Experts of a small language model: a sigmoid router.
Below are experts of layer 7 (counted from 0) of a mixture-of-experts language model. Rows are named router (the router's row for the expert), gate (a neuron's input weights, with its number), up (a neuron's input weights, with its number), down (a neuron's output weights, with its number) and show model dimensions 0-127. Each number is 500 + 40 x the weight over its row's rms, rounded and kept within 0 to 999. Numbers have three digits each.
After each expert's rows: "comes after" lists some tokens at least twice as common just before its tokens as in all text; "mostly gets" lists some tokens that are sent to it at least half of the time. This comes from a sample of Wikipedia text that the model never trained on. Tokens count by the router's weight.

# expert 0
router:456491514531516525514508486473496437525482508464469551434453547587522508541512451463564478504549508504478505504470486436430579483533552470494459554556512573468476518513444471572555519446518478523452496552496477458569590545521535500553495494424519564485420520510477467506474519516536495484506534510498575453486516574501560444529556528585452509473558426518458510500508439456571503528492
gate0:532487464479495535544488456533530547433523362546532530414501495457505557523426537499448451442487523452512498520589500475511446527534502446505480435541497543521572487535492509454434501447497482487510557490536435454520518475479489422505503472511474492535503562486483477496511567521526519500497512545457491468462587534510507491449504481450496527490503516488531515500476397542530572422473
up0:458490467481566451518491503485455510493585591512521475511475513424482484504523478423508546538430568544528518511486435559512557493530505422579461464479418561509525563554444529444521527528482500531511421467557481556501522455472514504472433451509491495462441514469498398514542505555527427507505522465539506559479516523543555447519515547497502557499572489469501517476470490546542488477540
down0:578447556508442493467412499509575467463572471485497490466495456427507508535544456581495506489527479536470523492529504540496445494512511454492524458486518523542520547568469553476470465469479543467496433502446494515481467472466529526470534499576474542538531395457537522455540560471529510503536484438447569474425520474554501467565467499503496437503498526537497560495473471485460490469569
gate1:435515426518500445465567492474502409542523542461419594515467477550476511508523482520501517557522501464538546523526488474536500439515510518446473486487541564498490468500467537512490527455497471501511510564502448459539540528485455524509596567457542530439489427505492491463555472550559514547487437565550545453501559515524470399508487520548455446478521495507510546570513450488533528466447
up1:429489528483516501544458519483430501508471540490517534526539461494562551600562532477538486473490487502573521475514453562503517479510544533509587490553511534504439501520485426475492509476470442426495501505574527457508446527411507536527492486483536484488507532515500577479509505503470480473487434552530482478521565487483547435497561487426430487475466441535518493512499510462512532526418
down1:483508477496463544483555449529519495561556505516447515520478486501518478489538555501518473512416496573500488562518536486518528511521454530469551495501529534474525504462536463496540515454534455517442515487506549502540520464536478546496501476548497530483458500531465437476513462427490439450457523494524531523523486466501503456542491495564560467533573413497502516521456449483511563491491
gate2:483506552451475500541548532517514499486469503395569429483495541584543482519514509476511553462438497438545472551463502472466477538534441456482504545478543514382555511477512394538411577469518464531506546566491474494526433459497454434486471472530474554516487482481434484513461485510516555483511437494570526496554488550487513528548514578508438474531491440449493532442497518498533504511533
up2:515478447575457522508443527410537538560521523544428505541498491586529417484506491502497481480517507498507500506423470505478460503486431479464442470500474482580478508533533506495541471525492557450433500448486461447492519541535462471561520525444466440446454460462531552478490438486562494442459522541477554467439590547547476502460534484486437495527477510514582483534458505521550513449504
down2:565530544452475527528497507608459456482431491450542485458507486493565483434524476484445444480491530466508491450493466513399432516537497564543511500539497528478518460437373545518544397485457435512450481413522457478429419407491497511523543472564564509513466445545495516547467539528570531461509500499534455581520499522497555484548433563570448481407444514523477511590502427525477482490494
gate3:522496465500502500513499484542568450477456463506509495478419470532448435502475452537469428508536512464472469489538495457462502439508506465483585513462518429487549487560576390495471533540570514526558450543485470403499531448516514445495500491527549519506433550455434497502424475469523496494549446506470538459465570530533465493521526459462460507543486528493505562492580503501521450458521
up3:555484504444546510431479515488566567596518499542508557449465495524506510504499496501466465474522496511506408469513448461554505420488532517481530523457548500467476480511551447509541499468524468482496431497541443489481514489469529373470538479545522499490460535554562504514496503478466544441494477539484428518483578457550530473464562510478491579535473450520513540509431517500501445474534
down3:419456491489452430492537507499466479435521502494503468565468464519538418523486540513480525458432488526469524498555572501442461475580573532518531504450499518490480492478551555453507537453552467542455492467455443513543505548543549521453446392468466573419432552522464480464475520558485488483524548471467425444504470568460533458524533513571530502540497529538475550494467519494517525540523
gate4:474494431489503502497486558545474447513475457540525525421572458489508516449464501544526493479520563555506512505546485432478445430537501469501473482512494484443526529513493429532450521508535442515481530518534502405493476507529472472496516550460554529584431544584465521480506453527522470471530527530444493484518548620428494521507466445499532533482581506519494515571413448514434604463513
up4:419473493535580553495514532515500573530502437511492517510455504489543539604510492585467529416475454478523511514452511481521470460498531449466565483522472496480446526538535523450412525479486530471488528487507455565492514586473501492506517567438495484545499501499464553505522512490521515513435561503400468493570510557515489481500580459538437548478480525482572500526402539502516506418500
down4:475489468492587477566488524522483493499478499458516480580563552421486433452520463596502523494474545371436433479490422516489500477545480522519457510477429571468474488465456482470486520489535524489479430487573544500454557553499494509435522572539462526496474534581542485516472542568468462497526561508509478487503481386516426487492451473488465542492546464490540451484552493513473506544469
comes after: " the", " of", " in", " P", " L", " T"
mostly gets: " York", "ots", "ty", "|---|---|---|---|---|---|", " the", " least"

# expert 15
router:475497560447533454525510517451531439510460537508530591486466517515472456477527495469517376465557473500520501512578442445471501483491449570485411556581526491589492513471487413448562489449537484512489507515547499525478561497525587477544489489457530535530455541424548465509516497567462468474495480518493506483479496517438539507493521509600539506510525548540507480482487459485508447532493
gate0:445487487508510458494470540519488531476559433567482484421451409526457494439480545507392516487513432503477451575524466486487549557466518513567514570614513531513563466526527464520461487434476549480510535481563474508494477516521537498496484437482501464561472572506474445458468542501559438478433490453471552520440564561482525534527506483519580460551534510470530496517562494522503484525467
up0:520516524511502454532547525574560455577443578520539547463465540453523488520494435529552504474495468531517469475507531530535489528541493575446483515570567440474466512546452511464604502525449520463466511536444455475519476552536513512504422501446509571495512507520558470477600491548481442570498505457511501537436562535481491499490417545504521541464483492493517516511525566495435529466440
down0:503580503546596524458485441519473489514498479479514604456540479501531468472410535519574509470538474540522549566535504513413527493469445493532547485480515492496512510490502426478454584492498435498486566521471519437476450497480514519526492488512523519511515491529569479618452524462568474524535499487525470514464530449628472506476509490460518524462455462434485513495423501529517553500508
gate1:500443510499471477450507545476500583493582482451482483541483475506496461451539501474419472487506427457455453571492507498528512474503522510539487484495537550482547578465523505443476532495507484569472581465526524472542533386527477474556549582414532483478461507435473452494470508529516516506475499425449518449449522572457533480519551456514490506502497487525489474554510571489488557484476
up1:478556422509463425492485481517507476533477457506498457468425500553514469474507530452482473477461455499500459490452512406564473477518434506534421448538494513500590547469431510556528496490570462578470492500468606465517502491459456468530425466484532546486508450383491492550476531561536542515598478501556493453519483467492474444557501454443551516541473473482464519533427526495454477514488
down1:537470531462471466558514466481488523472520520435506531520401492417516545472484438515453516480480481486444443502459482512509541474463565476430509537482531478522504491475552510476567476505572551543423538456494539518578429510465534536505541535471529472475480536503478555492588519491470428478533556502448482512431481508531401536511543471458422447500548478477456471455499540486465506496471
gate2:523439536494499437549486552437511483446587455545545465433435501479497525503492482435515506442522478473451490427473468476520505481533508470483551536506541483620505550492500487469494575503518540482474526451600520430506503491541531597540428492549474543433477455482506542529540556527420506504423541458471496455474534564461485508564468497494451562534443472519483534515469479463494506494505
up2:413487519538477547493504414522490458506466473518549491560490576497514477486496500553503488444550555474588458534550499529489480598419550465472544538590484496578454446438453464556503452491514549527491396537474500517531540483537549552427477467562473534531432534463519479493462543479480472444450556505508479507496507511499520458453497591541496550508568545499515496535515462465479542467489
down2:498543450527441470565535465537483506448437468491533531493547470468510480426405492572446476399449449546548545520586446483572446571404470514502476486417454437479465533549500529545466502440526503433415484515523567505454479413468521503461517550469555441435510563544488524476561481449460452507506452482464473543523468502493473450499511381475471520422449433502440459465509476601494480547561
gate3:421501455547489407540540455503522507493505495484508543509491432574485540437465474476506472450503500538407442509504449524545522422475499522610506604498536490552511464470538468474491501486486482544493505523483530488469437490461475519497436462531490470536552475568542497567508499519439496518517505481477486506451552522428571490489510511544584503524484539549528514480500465401528520501485
up3:577448468498515421493559540476492585476501578549556504485472423532475494520446529521518458470545511468528451521495493367519484482510474494481365511525455485532446484465558468446502482526472476513459536515427512530439466447544444429463499517493550531520485514568567474500475446515476480473469511499472509479552486471559434505485442534545502521548494509509493535475556450552573483406554
down3:571490484468489509539485498527440523486518523483457529511472523475554509555445505507404540523492533525499482504578457542480531584471460482488448513509419503467464475489512476510482445471573550485491484559522463521485484491446570497476506509512517548503484600509444435547398539499523522450497563525526415437472519551476473523511488548479508495496502522518488524546506495472432522463629
gate4:480475538457521532561475535478509542425546470448441563461521460541577507516490445545438538441503471531443464543497545461547513540480560436458464572437499502504590541460483482449451533467570505491475539465523473546429503498544527590519565535586574478494516481542508532523508516503557480465523561456566566481503516473455535552464546523471417524479508506501496467508522470597549486497438
up4:474470549494459475595519548510522525481479533494469549532494427484532506499501489550522470487457466464478550487476528490497460516559580491455500527521502496525536473515487596495518489575541446541547520472498502523474530499571478513541541497435549553529518442481469519449550539452464446540426409531536470454517472483521486579556547565573532535543462483502498567442493478535516493502449
down4:538556433527537513558537527504460484493555483487505464500513475449530532514411520443476442487468520587496593499450538538556483551516502517476546500461529521480462553506474550519499455525468517460502449518518562495501431562423462407528460505550472445480495580535491527507509512581469566479480498532507519535449469540473490489519451490476530504591463495577511458511515566462437522542516
comes after: "\n", " |", ".", "|", " =", "==="
mostly gets: "\n", "|", "-", "==S", "The", "===S"

# expert 2
router:488547566456476548492542424516500531522561535520474561467481547482457569492508502517463485539608507595509505507491511505500541481409484524508509450526514523538528547511498500398501479518476442600514474502499524537436472491527526530575516504483532564484443488440537506437478513456492489496498529542463563529513572474456491474531458468541523492486523460500461538522478513498498517517550
gate0:503515449475474522499457482475471560519521540548479432535481491490470506469455506477522504539540546519437520467578538502486446524513524481531539532526503526548463523471583486476511466466582523490496493558487477589519459475483482480510486522507540521517500531452557501461532507601569486484513487540449506553534478506426485557475551511491489511504560503521518513519492494439486476391506
up0:489480540428426539440524515497447577479439539465598463532485448495517442477464429523493493551520543532553507435519543526455475461516542533565529587523505490523483478428544465527513499511516515523520501555461525502509408522486473477498476509497547514526525497522474505468505490590539466479558497564436494498504441482499460523476521422510493475506454523531474555543504496487447464447494
down0:570502502503548425473478532489495565438470537568553511521471474488497452507520441485459558489531476474499488468527471544529431488499531564416492519506523497494540524452536505516532548515550475472481532483484476549473407528444476455522469504454461537488561504496472530404445472548515500535518535505501469459492539466513440558483463467475486477458543418531557528572513538417540482510543
gate1:434441489526490501571506461569523450513448442531513530479465482582478508553474474500478428502494473466546467568453456418534467557543448521498509561441465445485516487442484489526437479490489537526429519521524498421487499470521444604520436503565478478546472454496451547468465511554527492504537457446434521476531556436497449513438500518608540532515480531487483493490520514610553525519539
up1:562483448475531368487538497471523460456494571492533493531511546495518452455490497460564505536499471508504536486513457409448504565392567544537397449486508506502492469540462537547433489538491540532514476443474511523522538448451578481486484434449523499522521457546476446478486446444508511556502526547534522534469472512530552388486515504537493446544527488475475542474520520471535543440516
down1:485425538501482586532509511442529538508492440449526485532487612462476477521435521486523520576473561512541550516520497523492536512460512496488483449523434479521521506479558479475499526528516384507459533492507439536555520505431497492446525569541525483512486581460458480480528484427474552530486448490504495516508443484556546524417496490472532486479496571518453527495561503458510478492530
gate2:504523484464485523443517469552507558527501445529444519489456532518486491463482531504506455537486493485513564507505524564516473471521518488515512499515481527426477461467552468469506453585448538515556489479483511519535480515473473434502576499499452587468505498455483464548466476540554423488564528524498469579565503432497454453465462437504455582532502532453498512573462475529517495438513
up2:520490457509495529485496500535450552515518452503433568454455588459526503500482477492483513609525531461492597462542521460562521573509543449512428466433473458535508531506596501503521484464454506475512523437486516484561500434474449490541549535464505521484518520451511466521480471556466465508497556507529462495546529465473440532453528545438406555562518543465515447549479506490537501489461
down2:575512448468426520446485494540497548556547519539401507484451464504585448519501532462480410577481468502494488495537463447517472439448531404514587493501490545481432590423511472481527484458519525491490547478557444545485466389556511493441505484482506529543501520500527510513557509490456489483463500421519535512550508556480567431457610479562456535596518509513521492419510536471463508497466
gate3:482520527512572469457457508509445511463531603490520539522592454484415491537513503478472545555503471538492469521382512497532533470542487420447464464539526476455526435507536511451429548491533489546568524584511578554520460513478451477507571547449527441530526489505428580532510462515510467516523554508450511562546515535490488485472495469501572548576507470489474499492462479466482461455508
up3:591539478453502460529452470472515500489483435521548509527554475456504487539529510584447506510550527610471498433526571534495512486516522433547458508525511512441485485505470533494501578418500557524484462505427462478549478453561497460498550546463554420479479506500491465487514474538553479505546496553505471467554463493518561448539461577543457543506556555524486512551518567507427449467499
down3:552480461515524508431519458524481448514486453496461512545589437501463472521558535516461516567529520515434496490481508600548541485496452520494459481522509495475518497553542445512532502484422518473433534495514466435503509479519473534451490546490544438484582546429453549479460470568440512494564434579522511535566466564515514497496455508451519479517521487440564519502444501487568513517518
gate4:491535471484509503516446540519488472430514467451547523557530465527493530529435561594524536549530467551534459489531525535471497518483485542520492507532458512509517552395545441472529448468497462492501539476492454620467477491526484488489470513518489482517414479501528584544568483502553453515440502544492514506527540493471454474477454486515529530516481503525600482500473543464542473526556
up4:479487525476457504478452479507458522476463503417476577502473469522443447540505433465536475589497514529504482491489552573470466541475512529491519618509485493515549513466493495481521485486521463546578563471428463581452486443471528522486473505562557517456534499477531526491516491496498448486494423479457550500481514513510494503484551461511540487489457471551497515482511608482485514391512
down4:530536507520518463456498510536506524500506534455491480499536475477488517480472422488447480549564461563471508513447531525466470510467519500443468537443568503433427495485418563513488460507438545469495560521434524518430479461517403543520420530443467489514505512567529487508536547489522459528485466503448477561447546535470503464523549429453474527501429385480490415428467524531459554478522
comes after: " the", " a", " and", " The", " an", "The"
mostly gets: " b", " d", " p", " f", " l", " s"

# expert 4
router:504531517448545526534499548511587476496487462516510524510493559545487489493460463473447472499560491574532495530529536460512553526497441533512410486527555474559533561525514496508516505509495440588527490478454436497535604493527579428586473490460536532522457462434491475518499507585495520501513499515483510461492505465475486518532517475475476393485500510494490512470468489515492453579508
gate0:510510516448510543542475540577496429452538550586516550536538522546524527443454441510552560524462472477525531585493477519515433521476490520543523548482548518522503481473490432507514450534565496530521477507477497486537491439469501449497530558502560522484538451523512408537514429497469516570428398485486479443458439512486520529514548513515512579463459509537522492551395497465471525474430
up0:464401478575513433553507466538481500518525537533527561485481519461509580550581435469461613462430392502507487528515515452582410516525466473470558526579501509511446502544552456450544489439532543539500546480473481483526488535500535503533482421494488484498499537569519513464600497460499432499543501458532510468437462502497520516535544501564506482501458473466467465482484481450518493449487
down0:474498502508501615507488550555523440523539476466539536455517509554512497431469486511433544448490505496440504492504472431485446503468499528488456496494502467413468537562420559507506451423504540487555563523537460439581489483445514483550451493542536473528576551523465427495556414535552465521505502544444532562528483504468484492548484553493559476499533458607468519495447487474492460530522
gate1:537466451507482507546470540551467524480527517452530516442553563524458530463512480476475519481543484469540547564509512490466490521550482543562437544497489558561483486487553504523450520516473497413544513501396465520605490446466590448489498496455537470470486509542486502501470585539517530470506438496510488514493481494493536512410484529444450547535523451520486443511575497480535463488524
up1:477535516490501498468465552509511560460555526569529472507528545595466569491509486532521469441528500515593497520576491443483515530458502479509419510494521577482486471512483515487493502478476485498418500468446430467566529487480512427435431455489498496501461550557504491535460576503451544484492539519514521465499416514517539462524477485419487474477552497465441487485550514464489457513526
down1:466480489491533524474493573563464500511469527531520534508572483459446462491492513466503506613491516478478543508447466529523460476539518481478486466484474520550451481574536514598538535544503516485526533417448523494604500523491561477396526495485470463488535510461525495508586509546468459469506481565545540532538428556532479515551556470508478486513510432480475424588507559545406492466516
gate2:554518490572515497512513464434493513496517505470478461563527568536439445483501470490470479549456499471437523525454521504524422475465462440516528446572504470512439562429474439466477482503521446433523528521487497464410489586492454549577531616491526520483554433499443515508488488501501442487505489463566494439482553474445405510532445502527504517456548522517470484497476517502449460527522
up2:501522450528556516457455479457399531425492565541483549416460464513545553481468505545544593475422512445468509449519521524445552506479472584520475507486510516465446473459499574499496505510492501503508478485541463542517494474476491476430526490510531465494545516572515461505476472526452526481523520490461489501551428493546570494432554498457537520471450442502470567529474453547506549487455
down2:476462437452630456516519482477534548550489477480443474481476545513506519506485490478505553430587475520563513504570585498550507460531511559512473532532502557543499482472478423548580515546499526536518479541470557469500526529505514482568493478447487525515568459448476416414495470488621536482496502528487522471455452552505515498461528498487456493528560514489502466477509525433520529469532
gate3:602482527536579525534504530527476466581456591472551519518503483529554574532583480455500483471499446480525532455457545430511472499524497514485476480519565537466466452482444467480494428553520598532492443539430434421503526527470553485510451562455494503572515535455446477524508514490593453502505552535427486414496450450532589524511507538450487470440493503496519500534463489551492508484502
up3:462483537538378475429480437479513514501524464511492553522477529538485421433479493527492557513423513572442452542438493533585435506474578530494482406481591535538496465477546451468456585466438530466547486513541521521538496480469481477556553437536514493516568455590520519515454475504462496553485472539461524545466461619524463478529409548491528582538500531470457485523509516458466469487481
down3:507502555508554534469483497486503570449500505549538476484546475481460473466490467472499496503587528432422460584447461494507570530490507464508513454513495516497463560497502507470525510472509489542437453551526478526541481483515572481520594524469542473451544479490517496471474533466547483463508434541499505453475552487488551425547503438462506416535536498553487521555497496555427518479541
gate4:596467538439490452576482521495459510545492468437504473529470488483492525457468525504475443550549473484438518493475474501493565527565511495472451519573536521446491471458465503545489473504437508482386539572509499548528527461504497501492453527472480541533511459456447529444503505498455480472581507488479464459479546517448548494466521501468589448466476489459545452437569464546559462481483
up4:519371538530473420560434523447449450536480481539474474543521535485512451496504583527497476459528492423508512519550506548567465437491481547480524570483468570460486543487482463584497503463425496436398489492450553498526506488539491542469494457478545469462481469522459528500446488535462490523504445495485490465458541544535532527520526552505514481537456503596548519505455554485529570547495
down4:410529528494546592460474480478552543474495467474474480446585460558518501464491527538487453520513527445498438505489481533455598466490522517544503542456527467486506527570499512493545505516482508508408485560506515463546492527488455555546520453547433504486555461530519505465447554512528450600462428490549520562516586548499535498493469462477597449396537504556572458446476442470520569502396
comes after: "-", "|", " |", "\n", ":", ";"
mostly gets: " On", " Born:", " —;", " MF", " Best", " FW"

# expert 7
router:512478540494478509554536463475562393557527538519485637519494527538457449483581406478491474495573474535468508461515530524485512434450488448553492558500515501532514543525476516497494501471530388507490441517464409499508541474465506475542499494496502463514462493513441496581518512558450423486583580552505478493528528516489566481509495520558502458522511476490525542475472534475440472551490
gate0:513377506515533502451513510443489497475490561504509541476539530519504482533467574523467536488493562498559521450516513509473504504483579521461471539448506518487552459523432499569534428458463451486513501520509546480532448582543478397454507487450508513452513511466468462473476502486538504516590532554512602437507472466468566461460484585549550515464567402554541458458532528487577502480513
up0:455463468502510511539522467527523492530506477469451470454581430500457477486560546494464522480477429427434467438455519459492494462482578536471553494517498552472559483532477486481506488485509538541508488557595466412506510462482480525478501495481469515520503466544565505483575502456561546504441533525469532525488494530542449520489492473451533522430501517497465493559414489439394526498467
down0:451487480525544434461565429484462469543537518535461540443485509502532463541522522511405475491476523533486532492470460489603518505563493501502494472487567556500419477459485506486436539534476432524530478506541527553514507442535515486524541460478470473536478524562490444488514549496489512406495456546536512513484485509492467445537505531468471474522480521433500472550463554530484510448506
gate1:564473506467524526525441460524507495510515522451493464481447636484496509466515561591534492560460519525477460495569499508509481433526474517436442557518576495512465505540517533558533531539484465486523451469473455473555518448522470478454477520485525518491366457450393522436486510536546418446536515502552467508503506512457484491499469513579459511472503537530497476475530540514554494509525
up1:577593541441521508524458502531492567526526494505528514570562536491533518508465454568400497541504496457540477493491427499506374400494506557496509582504555475444472466556526485532488541535465448456519476554537533402493508508506496503524521538568515520468407493514434485473415529557527484492531497531530425529515536539456453469513542533553464509455570504515544523486488591504536449513476
down1:572489508495431418482523515454507487505477533503490494467513549365501530468471514527553531534487453496573456569490520479525471493488531559505463538482479482473494474459422439524500532485582478439464480559490519496472453525525486565574484448552511551540451532538454498555512487487513524476478597524535528533470462492477483502528476535491544516572561536528500449495563454530482482509516
gate2:511448467483531475455448437522577552473491523516510542528578508521471462493527459523508539510517479508510528475492510451530564489451532534489530479452420446510520538483468441479572421413516493541522612474466565484527472558473495506521475475515566473487486549503439482507601552457462544464470455492494489507499532518448459538478476485500461523576454521424520506459538548433445478409442
up2:549451496461524458457497558524490527523550461438413536520530491445495461521631482457463511519487523501505590475465508478473484508503481513499483524450510485461542467464557515481468592544454465521416497511587506519394541484523509529496499519547507565417486538491533471512458537501469533521507516518446447548457506514515470486535468506409523553536463498606517532522595533485445513408564
down2:505512535538512559555547506487472527507476440520514449488457493530457495477529521610518479545563494541551524537498505548532577505483583505527466505526512513476489613508454456479488440505484511522527528468619529496518420538473543459452400543402553492450518494454501468460498489465511480503443492446486508476541447523468517532501453568472462513476532485432521519463450459541503427484436
gate3:529526512463464516467509513498452414493482501562492491501410537437407585517530519465515504443504482528502505550437506519513559472488487495409493446542548550473516465550456462454509577560571596444567502475542503436443564526500529529461468493532598428498535504484404555476494515508529472532450506494544426441568492501556496523539481493534488524503541490488502542497489486450563450473503
up3:514508481495517486456513539460463503552484410447460546456505468470513440475468448535581505412591532546515473508414544550459506518513453454465522524452506506509482511484422512485445539551482542418488505494504550550422481555504532552519452507511475576579600488446455574550555557543516503477445482476440526510470441401551438502470461534516561496538560518544544549498535489453512509525448
down3:484462471504479572443563498478431463518540519553521563544507525526476441497522565488557519490440548469528504517485461515542515507501435470555440502516527515513542482457491498514478503467535515539528489553524506491559495522501571437498504580503543489486348442444565473470504459471533486535526482511540564460499508496442513514465414487463476515511501513530571525422454515479487522470489
gate4:510502479464514548558522471538538530495456473480451454459409549543474508452509458554489527495525550514495444484468551494489463475429478448538450501454515539538499406469506541476593501462589456457528552539438449441504543475477578545519505495532515490509473531486449516534396473453518526451517494535497450497533552513450538468506499493460532588529467432473504536521535467426471474461549
up4:451547493507505443437505540521455490501483503472500480572560514534511559524520512480491440531506418471533548492506502516526458479543518517528444497484524608570493484485460462536451472450474543520513589456475587532483473498469455466474492461469525473495405415491517529506594472556580533523495484514485527529510503557491533605522459510511471467462468443514487483429505509508505520517496
down4:538444490563519461461482476411458456614506560474553487495505540512478447481497538532520522511405624570454538488475522578504514463492496490481467546514485555481455505457510539501483526470507534513486463539470488552508546499491474559519476466457448494505426417422489493536490517540509575543555516462485439555458466457523470490497610508473455492487472482497574466491456447531501520509526
comes after: " is", " of", " in", " was", " and", " to"
mostly gets: " a", " an", " that", " the", " which", " but"

# expert 11
router:508433573523532466477501498467533468548526496526486529522497546541495510498488484485513491472520482529504465501589441441446529480430475518468524511530479486558483566539440467502497492484519511515517446536523491522500533466468540488525538461462509491507464437466437507483489502561467452455492488521471490476588514478423461480503439492485525488437547537399464516472497442471499477513435
gate0:498479455484512559562554521488513485561468453475525515530543478586512516543473465453440470506466548502526509413470501531486484439537445476478515485473500461469545428514464471543534474528449509582554542459394441420477461519451464452496541548541528529540497464531440530494550425474458512512436499525504504534530483534446530510482537515453536541524506506502559454463539479479497514533509
up0:560505530533482520472520559507576559506510557541542517455458490610467505449559524537511503508472517571459455569460512485468525419500470473522514439534500441462490487498515474566436463516511483524504494477554487433392500565426524445477523583472539511504496524438460487530536498521503428485511541427493475435459478551539533510502457518414482431482492490590473543502439524435453546494476
down0:561473529491457416541548512557485455459481452467451456467515489449529549574492499545525518534502492466501499429513509502508527421480511541498453514460518473492449420532535446524479525502485481486479482523466532548506464542554510539482535507432481475530470559531521493452504499522486494451524517510558515534468497463489423497551536513588511516490474514523539532562451504546543515497557
gate1:507453522430489515557508478533499460526512563506554443493471484491453474486486495453502414552470595487477517529440494517454499546525516522494468484450483435512557500500484474559434554520556518431524472468538506513525540507553528525473430500470507510455546463511552544560394476496513433461495492520502524527525464518532567510463494472432511534472458516575467535554429476528503423530483
up1:408488524479436460509518564479492499528520526494450492530498537521503502498393475549442557432606446486487505490530456507524538434524541412532511507486485543570584509424510457518517500448538510503495546494531456543456501559542517533494540488524503493562495504501514584504569511539510564567498523549505469448498510492510461512471484544564517516428469528433499534518486450483430590452486
down1:473509414410521526519518513553523555398485553501542501490510549516549496446474493505515476514484525458573537488507465538493474501432430570553522514515472552469510532451537480509482516502430516544518570527561529559434500450511474521516447406582490503489491487466470474465554522487422495512439479476588505521510470490471514482499398530505479477438522420467501513494445538559545435502482
gate2:503482586425511483507455488513424459518505544480535525498563516544537505556564489458500514399451540470484464431575471462510486401553483465483502533584474451486452523495476440503470449533523500516552456514473535567475478486462525492464465505450501470508439498529380540513493521582511464546516483476487524411512545474555477477520526520538570530503510562570531469516561491473499443481488
up2:517471430509531480527490470513488498481464483461567473528399487452539486499491502538480510551498490469515514496529481464457503483490498492508464478486506469535624532508469489503517561524469548516520490478518506458527514499596482498536508513599563469548461505521538494472518496578490513472521499539489467515432509512504513479441544505556411497566499483461477499512473496578541568537498
down2:451459501420491499439534533499451452543516490465449515563493523483585445527513508407441465563493462523505481534501526503521537480502522520551458520487521521496487506483543465474485524541507475457548623513549497559456439462491499553490500491524474515476428512427521460470433526485531580556542492485479473511446528516592523489485556499504518473548464458581533563542559421539423401481537
gate3:533541536551486486490461537474542458483490454451481482528447541434453536556462531551486482470497495497458478478529509554509540519531501495545468498503450480487485455507554498488527460467497535482513521501466524513482544450481504633566510464500464516546422509502442566486502546466518508523479544444474490434511504503421472452452514557512505475503457525460460561478477447506556477453486
up3:557521571421483446489549535485540411470465545568533519542511583526539521554537501561423473540487513505510496460577508544442490466522431506488515526557525598552504411471500515460536515543490500468499501481484492532508494463455467521561506499492459451465446532446552479498499476434527415439544514483469524570479428526526497501455527532455423486436487515478529483417485485506517570460441
down3:499449520580509453493492581487545543532535467483485571564536569449519457391510537526502522448554556536476491430502436484575531467487441528485467526462551482471545434513437561429512467561460527445455464494450504480503554463516462545481512457542494526484565484486470484534513494472471542514453457506543529498482497519472460502469481554541491461543497554458444525562571547477533499493454
gate4:495448392515444518510515459513506489485522434547493464443472562485471523500528473444526526538480511530508515457508599444495463514553456567475560491434521514495465522570531496513424540475470541444463483558466419496477486512496532427562553513634564533510541551485473441473493497520474512528556459503515492501524479466481465439517569508540464536456539442478525484488578518466447491496459
up4:524484551430543462480524453453538505590526515472500502546481429541502482515477448569454559454515533468479492561427485510535554483512466475526437456562477499442521463478488481495546495518537468572507519467505564496541406523527508501407417483455478383486444422541561587478567501471531496481509514497500436486474529576515527549519404484468534497513486532478521484524463518541561496535547
down4:553564531537511483450520479591498508539505513571483518551494524527476510492488435527511520493424484425529501475549540482478502492449534522504515483436494493499464444547391464467428499585420479517513412511425473533555534445569561500533515566551444426497559470461487476516517449499505524524540441571533531518512517506465383497478457503559586493501484431432524516479511494500486538443449
comes after: " |", " ", " 0", " 1", " 2", " 3"
mostly gets: " 0", " |", " 1;", " 0;", "]", " km"